Experts of a small language model.
Size: 12 layers, width 192, vocabulary 16384, 53M parameters.
Below are experts of layer 2 (counted from 0) of a mixture-of-experts language model. Rows are named up (a neuron's input weights, with its number) and show model dimensions 0-95. Each number is 128 + 32 x the weight over its row's rms, rounded and kept within 0 to 255. Numbers have three digits each.
Before each expert's rows: a language model's description of what the expert responds to; "comes after" lists some tokens at least twice as common just before its tokens as in all text. This comes from a sample of Wikipedia text that the model never trained on. Tokens count by the router's weight.

# expert 20
It responds to: Conjunctions and list separators. The word "and", hyphens, pipes and bullet dots in lists, tables and taxonomy entries, plus some word starts like cho(osing), Vienn(a).
comes after: "\n", ",", " MPC", "s,", "s", " Binomial"
up1:102129187135073122086120110128123128135100104214140095134132143094126151136168072136116131131132061116141089154098121126123131084179105149125173219099150142139156095135103127162198154101137108073137143172137085103099137129115125119134080160111193109134089148146137098188098111090070131093
up2:205116129050130137155176138146110097140079116221102162136169147116161169172101169200107071100051082118159152118103094130129105102167123140119097127146145094129155086099154197132089118163091092128077147191102087118085141165103146116140136098131139071131112122083128091170160109176100103121
up3:159139166109155100131179168127104101195124107094131207184177118167140073090144116097151148141123050128169124143117109083131138091114095137155107167125169078153152109109067150096144114109122175158086108111117043116123077118137119080094084088107139112134096205158096100126157157163060166075
up4:106164161130097112168181193173094165187129197098080132142121140150164154140123138067135082164153104064094160115147160113145143153152113163160126154080192126087139097114160180162170196154099213085147099139132093134109091139153148133101113098154144105101167170116128128116139153089114119107
up5:194181171121089144122148169112164155126092180162122139142151152090150130082126081135179078140125118101158042130102117120062149062133095127192129154146128083107150129188106107150202130131118181109152163163140099070079103123137152125130078142084170071120103122164107101152140131134086156109
up6:111133143123145053112167136102110084168114095152097134091099136031152124109167140147095129130091112176198158141117071112077089136122157145109148129144112130156118080104188126163160153135042105152122166132062079168106106144115128089127072144106163159149126131117141105132152090120133119146
up7:133116133082124117048106150109084092159153175142117118171142120093126170085154127157100115180164172106106125120104059112168140109124140147135126155178094098076094113171122120080175085191064101168133148145112184122135045132113094088141122167136166054105126139188095115135140120116090084115
up8:074101129098084115124146088172100153091123162140131090173192091124103102192177099123114121142151134157125076165079130163139098037089164117110059204153117112135141120199116073138171125132108108093096131098122124098162152140132160116137127135109152111138079123125097075175120083149079132126
up9:170108123135196153154130103142118198164099193151089175116143125100128155149129188110059180128146116183127132138155119141091119101118132139093160153140096132132152096092113144129125079102144087120109157137154073097126071143091152160109134129055117084075190115108138121171147134129094130167
up10:152156096122187151125146086098164138195083151157146154144084167127161139132136130055138171156111083105133159119101148141134104164094147144122114095164168098159173136081185139137144103096080157082139117142161062131132161171093137120097092162139098145096090101083096098094174102141087104118
up11:171102120164120174159144110141153130152115138146096105165187093181093151096104136139141110115117119195131142135112101081104167102104097166056194172092115090116135118103123134113168117118154138142074132148154163115104134116122118127101092137116089089100073119158119111120080061161097122123
up12:069107176136168093164159137166084163154140087146143119143171129142135107120134077080173112123154189106160146142080140147151168152191133128111084182108127115123137129140169149078074145127126115136075146128132126146154112095166169129077144137134124170147170101165195099091077163147101107207

# expert 19
It responds to: Paragraph-initial words. First word of a new paragraph or heading, like There and ==, plus pronouns he, she, they and after in narrative clauses.
comes after: "\n", " that", " where", ".", " when", " named"
up1:157121119138128148150103157114188110149107170137109138074096180100113175150135100138136197091154081124106100119110113099103096148077131123157123161047069069212139122182109168103129099098138126139116091155095094144127152122156139180091097118105197124126136134070071123126137126113149126109
up2:136176124184174158095134128143149100148110103093125118121115118104098153108120146131127133165164113145147075138097077106116135167090133140165122101095102102123098121118158080140151145143171145115202167148150102068109159153170129127073087160141157124117083160102178162127155128144119162115
up3:178085157110054135164120167135124139134143122124138104189088154128135194145157139138135110153125179096076183092108095101125090118134161159089124100112114112103213138136120086146159154111201156172093082121141193150122139106091212154146091182159099047125148112105079099133079142167149086137
up4:180158146093107103147135139147100124140082137102152108095130082106087156070192068108151082149144127095106136155148112081124126098194170150110184146077163152126119170124155123120167099137163121181121087149105090115126128164101158160108102148158186170065051211169136148115127173121098155149
up5:125105139170094140115132144103130165150140123125109060103108127074147170116152170113160137239119151132127107141097099172106124095130147156143199119088115126157165133098155141098123140085145166070164090162139140118133094147149103130135103186118142097151137152115098097149132142144081131138
up6:105173149145170214138207129077107171117093116113162153169137138155130148101126176096131122161140080153138128118176143081166125065116121112153168099069104141120113160138115124152101147118102123131112110122116135154091108150143123072092201179094088106174085142077176100093168103126130138154
up7:119152153120152157115130157125127104130142105125139155129157154124150086106130104123150192128134077108138096096137121144105133132136119124126110117122141192119124154144124082174202124121159146121118126155153094181131108126196157178128111126148146071105051115011178104115123139116132174067
up8:136122135088145144056142095153192095159069104149152136095157157158078160110102127107155124137106207120095154140195131064162123102131062101132150116164163130114142160163138085102160162192136187136125088148135158186105155119160106119135181123098114117152128179145107123123073177110150195126
up9:148113125124158097127103109168144098192161069140137143068173130118195089089150097093114114060150085147071164150102083121083105119123149168139154137093167158167171140110094183153184105141151086128130122103164099148130164147123140120112091137181171106123130116117182169084063129121104134116
up10:192152126138081159135173163119118123140145130199163155142069050125126144118172079119183066155145141122090076113133129141149081096120085119165161182106143080159167099177163065166164129180161106144137117169076143125169109101177148173111100116128105108180146137120169129113088145160125136132
up11:133129170177135108143107173183104171103139081169128132152133142126147172114139104163152132102183096056111144112153126158127105149094106114130108194148124166083135132138091071147184131170194145086104046094108054124149150137111104169083186140122135131127102144117086100089105067130182163108
up12:170096164101147070138156137094176144193113149138117126143198135057058103150095142074138159108123117130186114120141149141112115139194088089162151164090118147180070095098158118100091127127148082147122096175176114132140126105080147123156120176080143115111182091114124091102156147144122159095

# expert 17
It responds to: Line and sentence ends. Line breaks, and word pieces ending in a period that close a sentence, such as Iran., business., vote., them.
comes after: "\n", " =", ".", " ==", "===", "=="
up0:194122071139098161104177108053106100132089097130136142149121153091140119182202077061114140125179097138121140075157170144054151097107095109126117138165167134119152155104107135141177139109155225172116146149160113132164177100100115097161106126161142114090087138166167126132134119143127122128
up1:143173134133089117161126187143187175154095185139136133166109137111094128199154118146147137196157110111126122111096105140114184082105166144138105139123101107102107118111160125053186116155138183083099118109124066092140126123157109123122095084112099032135107167109143172132160114166094162067
up2:144095129132076152116187092177168135101140156135145111117164083194156064106118058191163184078146156100124192116118137073071096052121157164161115103131105092128137115105103132144107138135176120107127097175152129154056152122165081143133121121134158146121155101152193088126097171055126140150
up3:074141124174166114146134184107186141101055133161125142153079109090101150081143160119149127089175096150177118176133117114127154074167142101175140168151185091124155144126105151134089139107197202114082139147095175168144097132129140134151141119130190094129125206088173089174114149076071084121
up4:119099144073124183168111100101116111126149115166150111123127106098073068165150137122146106176217124127119094123070174161136143091169158168107110161165130115088171096115146129134108153108095221201090129157165127101160090061153175183150125076126079069130105175118108113146142129073111149114
up5:114163152163113155109155114135137144107124118091126126120108212085077147125152193069112054106114106122194119125118124115161133166155112174059142104132128114163122115105154103118155129117161112136140151196149108132158118130090101128112175193042224097095128109074156149141163129126094105054
up6:147116144097119085211117142073113161172090125169147142118109091115123088105182138099113206154140037156102107139149075133112122134143135135133132189106100104114127144074113150130165178124144153133182107128109159103167141109063155148145085103114148112073086216154104152139141123099150146124
up7:125155146093088138156115211152105171178129140167104127122095137097092151132174076133110109212113117103163050156111110116136119092131148164156146136111160097141183108131151165109103122155175179157130133183168125095137087141099097112126102122114174072115062182118147113145129137171134123109
up8:185161116164114177140098094133130114128100133123080132135105109121152122081148134135168113175122186103161101112114099119157127129084176156189154155180133072153077187108123155111096154158168136131112081115198108111091137112127134126147111099075115051166107107110110081093098128104170164194
up9:075136056138130139131119169087138118119126146127104170163139135122113114134186121082097079186164081105141125105114125114123115147129095139166143139132145138162120095131107118117133066119120093085140130076130059087160103134153121104131125080135079109088103190084184086123193132110162110092
up10:123137134124132154091152118143172163145153145143127089099059190146112151155103106123124099130124131200178113170064112124108104081087108146117114122164107131169122139147142146139151148117115102166148112086141099152152109177164155217145052128158112070131170130143195188158104152116149107075
up11:133130141133154165157108149078117137170098200085166141146092156099137113124173108119162119150135158138161131104110148115087048082111055148094116102142125066139164071070131113112194139135118170118131059117186187138166114115103134101129107141094164147180101173112110112152133096074122164166

# expert 3
It responds to: Months, line breaks, headers. Line breaks closing table rows, month names after "in" or a day number (November, December), and "(s)" in track-listing headers like Producer(s).
comes after: " |", " on", "|", " —;", "In", "On"
up1:174195129088119129130153162152123160075115103186106178132086131128124166128128134110086114142170180077145096132139126108099152122153152160099104198141142149159157133151144146157121124093156110115087088186098161143147146124138122138121097105130160116133085217089108055089141124130105060109
up2:129145146130052044128152119144175092142127063120116118130091107107130138109134153171078063123113095155139088159115153132149168114157161130120129133103137088102139092150137137176099179150103135155135085115137062124173104147104110118106105055097125136151103163117156104109146161176111084106
up3:139105167108120161101144161115162110119125124148169139156138098134171182118119068143068109148144112100175120141167099167129103113123125103095107175139125126154146116138152164156137168116121114063175106178132157119080087172152171098100135143152108134087164154092151154106127108128160143088
up4:124150163100185101153172110103090120135113156118143116151181146080143137045113083080092076116139152136074150149132072095130164164125130131109103181138111049188110098126135153197093134112185121124097064115121109168112104068146118113167133099146137115101113127125111097124151179105152123070
up5:167111151094132073150220168163141101150114089160148099124115165152158111105113148104088131078108184132159102112147072121119130091118119157163146062130142133125148154153099096156085132172191166105117142158106078117144088199111152086144125112117152147138061123133187135138202134115055149130
up6:117162184123140149129100056161122150134138174161122134165148137088063111114184110129119096152101122116152079131108053105138139079102137164111110131105106075108138070133181099100168132118137111108167149117195079125112146195171125180136163123106119078175097149108160126152157216119119119163
up7:138115202167124114117142137137162102072138140154066136134146147066127144171168125123184097125165147155138094136118166161103136109137167142131157119175140107083160060115151149118141121181115110198129087163103122183094119079090075145149174077189109085121128144124146141124142090114095140136
up8:156125103135094101154150136117175147171117143190124176152095145113171110138158109123135199149135162116104184097149103128161135089174159185161154197149122120145164125107138100180116145092114206033072120098116082150130108114145090136166134152105117145160054136127161150114108118124093129163
up9:080134186139137162178146134129109144174114130173086112174108121053163116110213143133092087130136143142158096159132066129146121079118149178068162200128092089141135183106165076141103109124118119136150107094180131100102087149179149172141137093090155082147106116073187093158158168166109171107
up10:068060100121092126124136116132179090098081136092145148168143169118113088115129112109138140191139086120150123153138130175091117167136060170108129181145104080135095139076106133158158096170123136045156130071143044138115177089112184176134162099137121128138115149149137191133155130126102123145
up11:141124093136136161120164113123166157115093162165095146115158200121071076162187175160151096111118137079124118110149158125134122129136162108125132070151082155097099133095104225138101099123126151102107083094159142092136105146132104143113125139133122144117168172091133099115171102149151126109
up12:182154151137097167109164124109169127153133167162108145156156164096112121178207083119150148112107122091081136078154054133112159161090098165097106189160066097151118128121192124158081137154180165093131106139115134157096156109140125128103155133101148171097100140086174106132105157140129115108

# expert 12
It responds to: Infobox field labels. Labels opening list or infobox lines such as Binomial name, Incorporated:, and sentence-initial It, plus heading "===" marks and "but".
comes after: "\n", " was", " took", " —;", " cm", " has"
up1:117113198143097175124135122150094130139096140182054100133109171104152113077155108146100095133111088152130076135146142108143135081108125173107155164098139129160144126146119129108124147139148159066155107180130071161110118152150163135178172114159180103094107141086192066138110145146186129109
up2:124124129144177092143205093158150194149118138125088160199120133149098083085136107141097062192088129153098080153150113148149162029100149114136130141146171140129058146078100162132147095113099127158085117108092122117103101101157105162122069139124116146165138181107114064122182124086116168125
up3:107148134153076129151131180152126155135104153132113114144170165136089096099118122087136046119097111089164111102158087098127122156123106131168066117107133063115093142097130095115155123145126098135116168147152150125142132157134165151149143098104209137116106085092089085130125146134107101098
up4:149165148106116219128156101079103108209160105186110115095168164119115147113120116149144131158099085085163105120131100146116093125082062166178109113101168104162132108105134139180122193098114142163102148159116158161123138178132161102158155147106228071141160125150179112144118157168100134096
up5:124088154088141085094170165109112143117126121102129127118133158054093127156159072104099094121150128167125133142130151106083147202125115191113172135192105122131085126093114105084152163086145097177106117145135108108171084140102147161126140105141108118127097148116195120119172152094099152188
up6:121139132105093182131169153144149172116223166123155057120130134127097127104180125124110119098082136088139133107134107157139140124127101158115146114122113112140126100097080128116081118178118095083147139101111074124189095122113158126111163211117139170114111150114171086187125138138148139079
up7:159128162111126109108151129089144134131193149113108146094081176109139160107146110081194165131094064223073140140111100129031179113139111215148119124129137104122091193077113183105162139147125130174151060175164140120115072111133076156150113090147185140100100167111071146162118138111105145112
up8:152108051145125139098109131149115095097056125071116077152121112096125083122145095126166112123127125128120139093148123179082131102137143121155143201107116074135147099132077126163123147124160126168146099143153123110129123119088127130144068138125192152146075063165163061104107112141097134088
up9:138076183101106130110115135159179153164104173089142134167079143059116121108140166122158109168118199103150099132096080087073104115135134159132133165122099147071145052128135110057188127130146166121151075150128088085130106145150139151163124080163109132124120163137117105110141151125083157102
up10:128162119075142120182188155156136157092175153192094142155110112102109128165130163134097083111124142143074151103137093055130115110136100135094115156097088105093141158138099099122132146155157144094114131078159167154152103143108165128173117177121160128147117103127164163145096130116115138127
up11:127119161117078139093126099132132134088127104165086133139158100092109138168154125151177102120142123146208132040154137115094072125124132143122120111035144112139111127175090159145210159145107150154173135105189045150138116123123119120161111154106155086067030159081200087116128139159109132159
up12:207116176118179124113107147164103104037053143127102133164143124152114146109153176076127134175135188096141132150153089127122130116071156084118112124107096098153102164177165167083143149105163150098117105139143121156109103197148127173133122163133160110174148169127136129073148129156070141128

# expert 4
It responds to: Function words, final digits. Mostly the, in and at after prepositions in running prose, plus closing year digits before a parenthesis, such as 1957).
comes after: " of", " in", " to", " by", " and", " for"
up1:098150108126102181110112152156151148149165161116111130164106127133143172155151075123167149106098072138052103096112128094138151196179105167113102149125091162133156092069105101112162136143135155104118127108122146133085099157102115094126118096160117051153144103164174120096162109146131120053
up2:096154120160130140152098112148184147181097122177091153120131144109097073126155094154100078161061075088120101180114195103078071109159153127092233116149079083113141154119110108105148116210144172146114061174165119108091146193098116131169116106161054117157133158136174148128104081124066137142
up3:131080153120169100145119106138121117165155083178184140185141125090175079090131199146159135150122056140129069150136141143156116050093108137125094145121119134145129176191094095098128087152151168107136169177087167122105108131152111151134089134101128061150086139151104091160152155135137157132
up4:159131152175130131178104145206162143110056166157156153105114119091112139106126103153146061159120076120089101110166095078119137074148131167113127128103087100125151161118141145137122116143191129125123135127128119112079080143163126099207054146144151107123066188075107101150179161131135132068
up5:134023169108174132110137117110160169113131160202121143148120148171094171132135162153088118174136131151113161121110132153179072074171139106162129145118130105103099069143104144149126087124103118175171064111157188116112121092170133127166130100142120174168081153105070113140161084091129097126
up6:174161143107090184131088120147130205134140153194100131052118142077101160073110090055092093177123102109142114079117137095128102090145142164175102152074097115161153125120132098149123132120159106151124128153148137196099087178182113133140125161167140096119114201110080141049103152046129164099
up7:140134151065116198113135094124095093191161116129106137121140140181091153139125122109124112118131124108136121104130131104143157105102148151092113139113107105157146154122150115139092083139141111143152097075135172088163095103171138149142049198188095134218157099149145127141106157107155128155
up8:195131149109115143136151115100188131128133160111164145160094160084135121083132129107156093157045083132188165171144062100112126138098118139073073131080133134132155096143139195077170169111141127088155149161155091098105070126147158122134087142094138059132072122159116137133115064131166165103
up9:123177130133058113224176207153167145151123110173116123174146140163111169140135067116083169139111106159159093106139088196138120058123139117117150138166100106155068106104109154096133129129136142133117157122112069137114127163124122158091125178104143132147052125115091082130125108138087084096
up10:105111116191161190131179106123097156129130128117120181125096142077098133128160118168192140132089088092127088123155098116144107139130168151116143120142079113146127165091105104080117073115176206143190101142149098119164142115139123153096092178169171123132102155173102102125085113132192119155
up11:112171156107118104151152090131163185136149111159072129165067066135066092085155118168123125106137109136114185201121193086183085136124135069094075114106188108163138118115126139127103163116113133121092116197195095133129152052166184193095086140125164134097117112168081100127134095175105126106
up12:110163140068129163192170195139147127125173130162150106148110114117121115070121142113115075145173078086047125162147079056121126110135112146060194121080085110140157145094145149102138144156114138113138129148136144146094090113164099145168066125154130101139104157114107127120141144106132159130

# expert 18
It responds to: Digits in coordinates, tables. Two-digit numbers and digits in geographic coordinates (′02″), money amounts and score tables, e.g. 34, 0, 48.
comes after: " |", "|", "′", "°", " January", ":"
up0:136085144087154123127095116093122165192098158137110120213116181097067142115168112090129155102140131134161082054153144167099169059122164110114111199105050115159129195140086131148144075142132138145106093128130109138130128152101122135089130094107094119121134162172154118149116085092142157065
up1:101093092206114083141137145161164123169182107139174150119162097081159088170122184173090139127101147102158116176157126125113108128101106114156133163085105165145159118136151091163173097130115127168105121111140143163155089051120086114141097161146155098131150152101140170156110105198138156159
up2:168110140128105110123130114115155134138165126082087144093122121136102178119147111139161151117082163153110081121149084137137151123148098185107119188109131132110112097154178146122149165118118114150125139133105076097109150152204106095196156100128085118096067113106123130092084128077148138135
up3:076107140058170080137109118174139188110101150185122183168090118100146145067167114129153091110126114164111130126090103138196169089161115106167104106157093097143113145163183149095153212157136128069139171161178208162155115158137123117141112133101141153116092168174135086121159089097147088117
up4:182132154209166123147182147151139059120145131114141135091052109124124122103061130192118112135135162092084164171081149110127097125134099151167131140088135076102144125125116158131119093127144143081112104117168099122158081113178138148141096110115111103157143121152110107170143039114144170132
up5:194134089114120119163121124129059153085117150148152130152081138093083122094160114200166113195132149164179099113072187160088090100130110148118146088108141133122132092145175100074150103131141153099176116065160119151118082199094178163150121126200119096189117123110138121081108088105128117138
up6:172169190090203126142142087126132168163089117101099135164137132129117108109089114117140135120135133104162098115149098082119131097130137148140101153150157060171111152141164166091153133088139094149078190128149112079110172088146127135222131147180167127145071114109166163074105118143139126189
up7:080117117147145073117143132094114129100125136150178133168137169142178059083094076145175134124122111147135133105155144148133145132154141181153107186096151152171124076103129150105085094157135113115168083159102211142131136115102107158166148060161096148134117169181158099090069168148200129166
up8:133166184165148152093112180154174118079139181152124157075106075087094101120149164122092180152158091096160168070135130115115124098160105163117166149128088139098123103158197223128100119093102119113068092134112091160137130073122107135156151120059169048119111177119100076175138139175101091142
up9:150101134098174113175143145074128121169099175136122158156170118160076104169125163092184172141149161141163095183135082113175142095103171128081184155154151182099117150130162204108087098122111161110122160124101068108147209140075098164118125104137131175130150163136095093152111127139068133168
up10:153129128111091195127147108124179237087137153136024169123096140111116119070161189099127120130172139075095095118099098140164067111133120175187137136088111101095146100149163113094142072116203150121076108116133078182161115154185146084145085112134109107136069149095150122123177123065162083164
up11:138170126163104136130122124099168149133125153172137122057090108092112161160180146176100170172111095102122152075183081085114134105112029157071155171139158128108151112137131111148149115083096129082097129132119150134115083158143144169122100159138149108128121106131148168117112130123129091159

# expert 5
It responds to: Numbers in tables. Numbers in stat or score table cells and measurements, such as 0, 4, 50, +2, plus "Singles" headers in tennis infoboxes.
comes after: " |", "|", " at", ";", " a", ":"
up1:153087136146150111157119155115212115135066119136095170088109191097120155126152133103150111134149120079123122166113078120140138139152122150195128159104144150134109083139140152070117096137174134128121112141130101082160133129161160181080112106162185065174127121121167148111133107133136103080
up2:179119163177112142111167097152151077096101140125138168133109084148162111130151148159163153172128089136121162134170134121071100172156103116039092124099119094154104139118163188155122132117138184083084138153163077125085148140150120151108111093108094069155096134102127129069141139123157120087
up3:124170113113074135089140113083145173155113121143101134133123109140158165116135115072112135119074150096114102107164134122162111189126152165143171166133074109178140142113158173102127141114145123092111119076200130076151176092152142155090168143181140103078099174084185036123125141184136146108
up4:104156064155102167133136135194125093186162151112141152112175197137082088082124089099166076127171159137153213159127148125148065136053122096142061115051140110083077136099125107134151144118139109127157142144120107151100125142121157114131087118089131121113133167180087101145048158095120083077
up5:154073125084174128087149194120178156121156102145151118131091111111121140085175052110128114100113105160138136125152160069141126099142128134165087169052103137136127079129149125111108104151125090132104154096158168129130144148124138109098102138210107091158123116119109098122059106182164113121
up6:137095087114131123152138150164110127129096095073095169122089117099101145111212147117141082114188136168096104087118138064159145081096153065123120072038142085170085100109203122120070138138150146125109123139177079120088149160145104143149085145131133106146133124142111097160133201072129103091
up7:070131074140105124137110106172054144158160093183171077127109107156116133121160125164141107125223139171150147135110130120125151171111192147149109179087135119123147081131131132125091124157058125147135111154139112145077150105169139112151133115094126091141135190121134080144102200161071143192
up8:125130093099140114172080136159091105155110128144138116170125190136151135109119138104117154131128146112151140132103137145160136119132156171146118116080125167175175102197132084145161159084078069136103118152125110107143149157101101156127121183116137043153132134108110127140099093050096100126
up9:095155152142141069132092120055086182060113157153117136115112131086087116133136122131133144175137178093143122119131110151091100084200147134116104108142107124142145176137100128122134134131175085145122161115104107099075125123096092106137125195185144096181101170123172114115084151086085101139
up10:133123102165137175129133117142178154153140188149103129104137155200106129133106098105132137108154145105120110149118131133137073110129114089071126054104106121156142109143098079139133106159156117095101160064114110117162105143089156110095112168092087072160148221093072169115139132135107109131
up11:164105100142137090144187158133107147137132189144103090138111109143097150065164089134117113152129091137087090121104046141075110129168125141103084106174155098142099169097165062132083115114074112122120093100105093145109161160140187157132160155156119160128173112172096126146142104150181122086
up12:125089120117149096148160114150149132151098176106182093146167099119148124108193079108113122145136116126131161144113147126123095128124139094085155165096122176147143050171090089096115124099140138100075074123138169187113146124115157139137146086147122144124162126122137098126138155118138075070

# expert 14
It responds to: Short word-start fragments. Short first fragments of lowercase words after "the", "a" or "and", such as hip, p(rank), ele(phants), mar(ry), plus opening quotes.
comes after: " the", " a", " and", " to", " as", "'s"
up0:081136146123100150124092112147078087166109155116132128152151154141222158085127093139103073054076144087135140152159123129102099179120088162147109104126081083108125113174112087103105077125100105134090098122132154130132140056128107129138147114126097168107107136132211149174123086148124174136
up1:146104125124102115101084060125149099136048124139143165104132119107122144119179114112165141157132108169139096074136082119094105142172134187191095113145194134136114138160128139122115113175140070152138141121082099151181150073174094162160059112072134124127095071157139088120091140155108099109
up2:140131111105108129062116142166167174081175111127110109157119183123105165041185134219086120151136073148168164109121131094139121120128110127101152125077116130102086131139101104129150145146130161148135152112136111124131091086133117138113078159187164158161095143168166234155082138099124076126
up3:185139148114099139132161155108129130158058120154121067189176105059113058111077081169150144144163168137137120112129099132129134125123087162075182183131140081172077114125141115073137165179071138153091091146152159176097061121127108107128106156107169116182089107149108142201159170171135125167
up4:157134131155104141187105107160091098111018116162106140088139083101087159087116087092100078132140119129139175106134118173113057089107122092134104130118162161167184153109144087149175131135127168135145126147097112122134165143171111155105166104185122144082092100109133107129097125070078094135
up5:149130120134138161143092126113155102108108177151121200166126114099156153135176083126129170156141105053056133150178123107121141129204105171142129129148144102138139088105106138107105167127188159126164150128126109072123187086170087123103071092123140191173175168118176168083116135136088099112
up6:124144111076168138124138138211117124099138088113127090117173147127110074117121138159120128100115139126129194125134158095113124153115121154047056075080119152120168116131141037078109141086158155155116078143119134108159149150105099106126195167183077128084095078159117162143122116171182149162
up7:123105126120108136119141137122151123076102155171122136131109139130103078087163123148099125192148094134117135129162147176120141098075139107119107151090110068116118106180144120146089122189171095176117117165141112113076130107131146123152103146144185105094122174140176132119085168115125105102
up8:175169170177131130138185212160123150133167099109111092076113113062124103133097089103122093126094144123130142119134154148095060103163103135073101166133111109190146185130187134138140094191148156120127108104113144055191155114163150160105086113107104142143157133091165140152118129088166147080
up9:192180137147131242134170143101120172139105151128127100118112156094138105050190129179091139097110103122108104173185120146207119123155146088137138140114162153123176125176134116149152106161159093104089142079121178093101097114107119119135078165119135124159125092114168146156142089144146177055
up10:161113079103130129115111175129091154161127169134128089163093114132079131161108165214113121120117093150138141115157153118152089181155173164122111135137158110112126162089093096092144116128151200117142095046138196097153086112150108076158115155101175104105136125130178156140157143138159139172
up11:151152161080106120101085164086140037066111093099125115135142095069162087150132116112130133171143163058130082062113126152119129145145140160116155151142108132145131109158150121083150144124176096173086132179158158123080122078117178108122121125163112120074154122125176208173129188084129096153

# expert 28
It responds to: Table cell separators. Pipe characters separating cells in wiki tables, especially after numbers or names in election results, climate data and sports tables.
comes after: " ", " 0", " 1", " —", " 2", ")"
up0:188182154082151137148136159111071192187153128152108165143145109143145164103100141143150102163144118125146134106092103095140173079129071168158107162149135090104105187084175120122123097127127112134091152104081144088183116120152162053139113151148163120124156127116116138134104129102164115134
up1:155130112110152149127182179169104123108122126133141160116127127107076134157197148085129076147166159127138158122124110050116118095098156186130153090164090136118183126104142136112071139161183127145144138098170143161107153134054091127101142194094164060133111155112111056145133097102141113131
up2:137175117125092141100120125199104125128082163107056028116116147149115139128180081117109161163116115110128072120058117082173169122145187092121048162092115136152179133122141166088139125129137155181109163151096138140136168098104133132138143111152132098144101105090166104133163117107140165092
up3:144096141109094088085129156125144164161073146177131078117190187171142096163121098157172082142167076180122100198129164101167145058131099105101144207115085109140083102100111106135140122121135123121082086196114115180126145115112112149138131131103132127142190127084125084127126162172150133113
up4:140117137077124164192149144145102163160110086145160155065129147143170100079208086111104122158102130131115118088135114142138180078158117140098134161146181077115134109195189155154177122222090110117150127071129175158142094160091121168154125102123126105137128116068127093152154124108110134109
up5:167103161085124155108151188171144131104161137161114094116167151095134184137121103117125149176123132108065109119185170128087118121181084127135046181144104142091110103108151138116095160182118141135156177081096161084138114163079091139074140146145155072116150131096109096113082062079120091069
up6:103127152122094138138196166162180174143126164186119089147130123061127142078148112098153091174137065095133140150119106062099100116201120123091130112128105087120186179197130154125159152132162158126099121188128161067143112123138160174146107103166165114081114143075115096135136153106095131080
up7:132187099088112138142190126170138065154107116128125127137141138123090138128135107139109115116094106110136124135100193142122108091129118202118108180079098094121154099096105187145110129148169186182180145175161185139122096134115160089099122140118127035145122172111167077145103120096117150081
up8:069110078126129131125127167137121081102121122146072113093120107131134081141156108108170195135114101077173121125135140143083118116142125080142117163128176122108158136132149116158185138156089147114104107153148198147169140089105126140176149130145112138190088153158127163115165063192137134114
up9:138165158135132114145133167157155156216137123074105183117160160144113170136178130137144120137157144155166162129154102096128087042202136152158101098132057139189108117144129095155126132102182131096157101132163147127093149134083077173116074151095148065104117119125117093098112122127089145123
up10:152146139146114117133162135105172178138198186175108066177181145123138161094158077129121122137105117088103093111191108114136107105173153180129173119131135105154129128128147144090153151167155151087110118135182121154131152109140165104153152171142152074058108108090101109078187117119117053026
up11:156150137186074173117163167169138174081151150131091151152162131100148157072156083112128102170125123161119115144071077109104133075138106150161100102102117146122086081154125119141152138176107149115144087134102098151143196136147138086123105166142148095105126140086179106173102178157153170073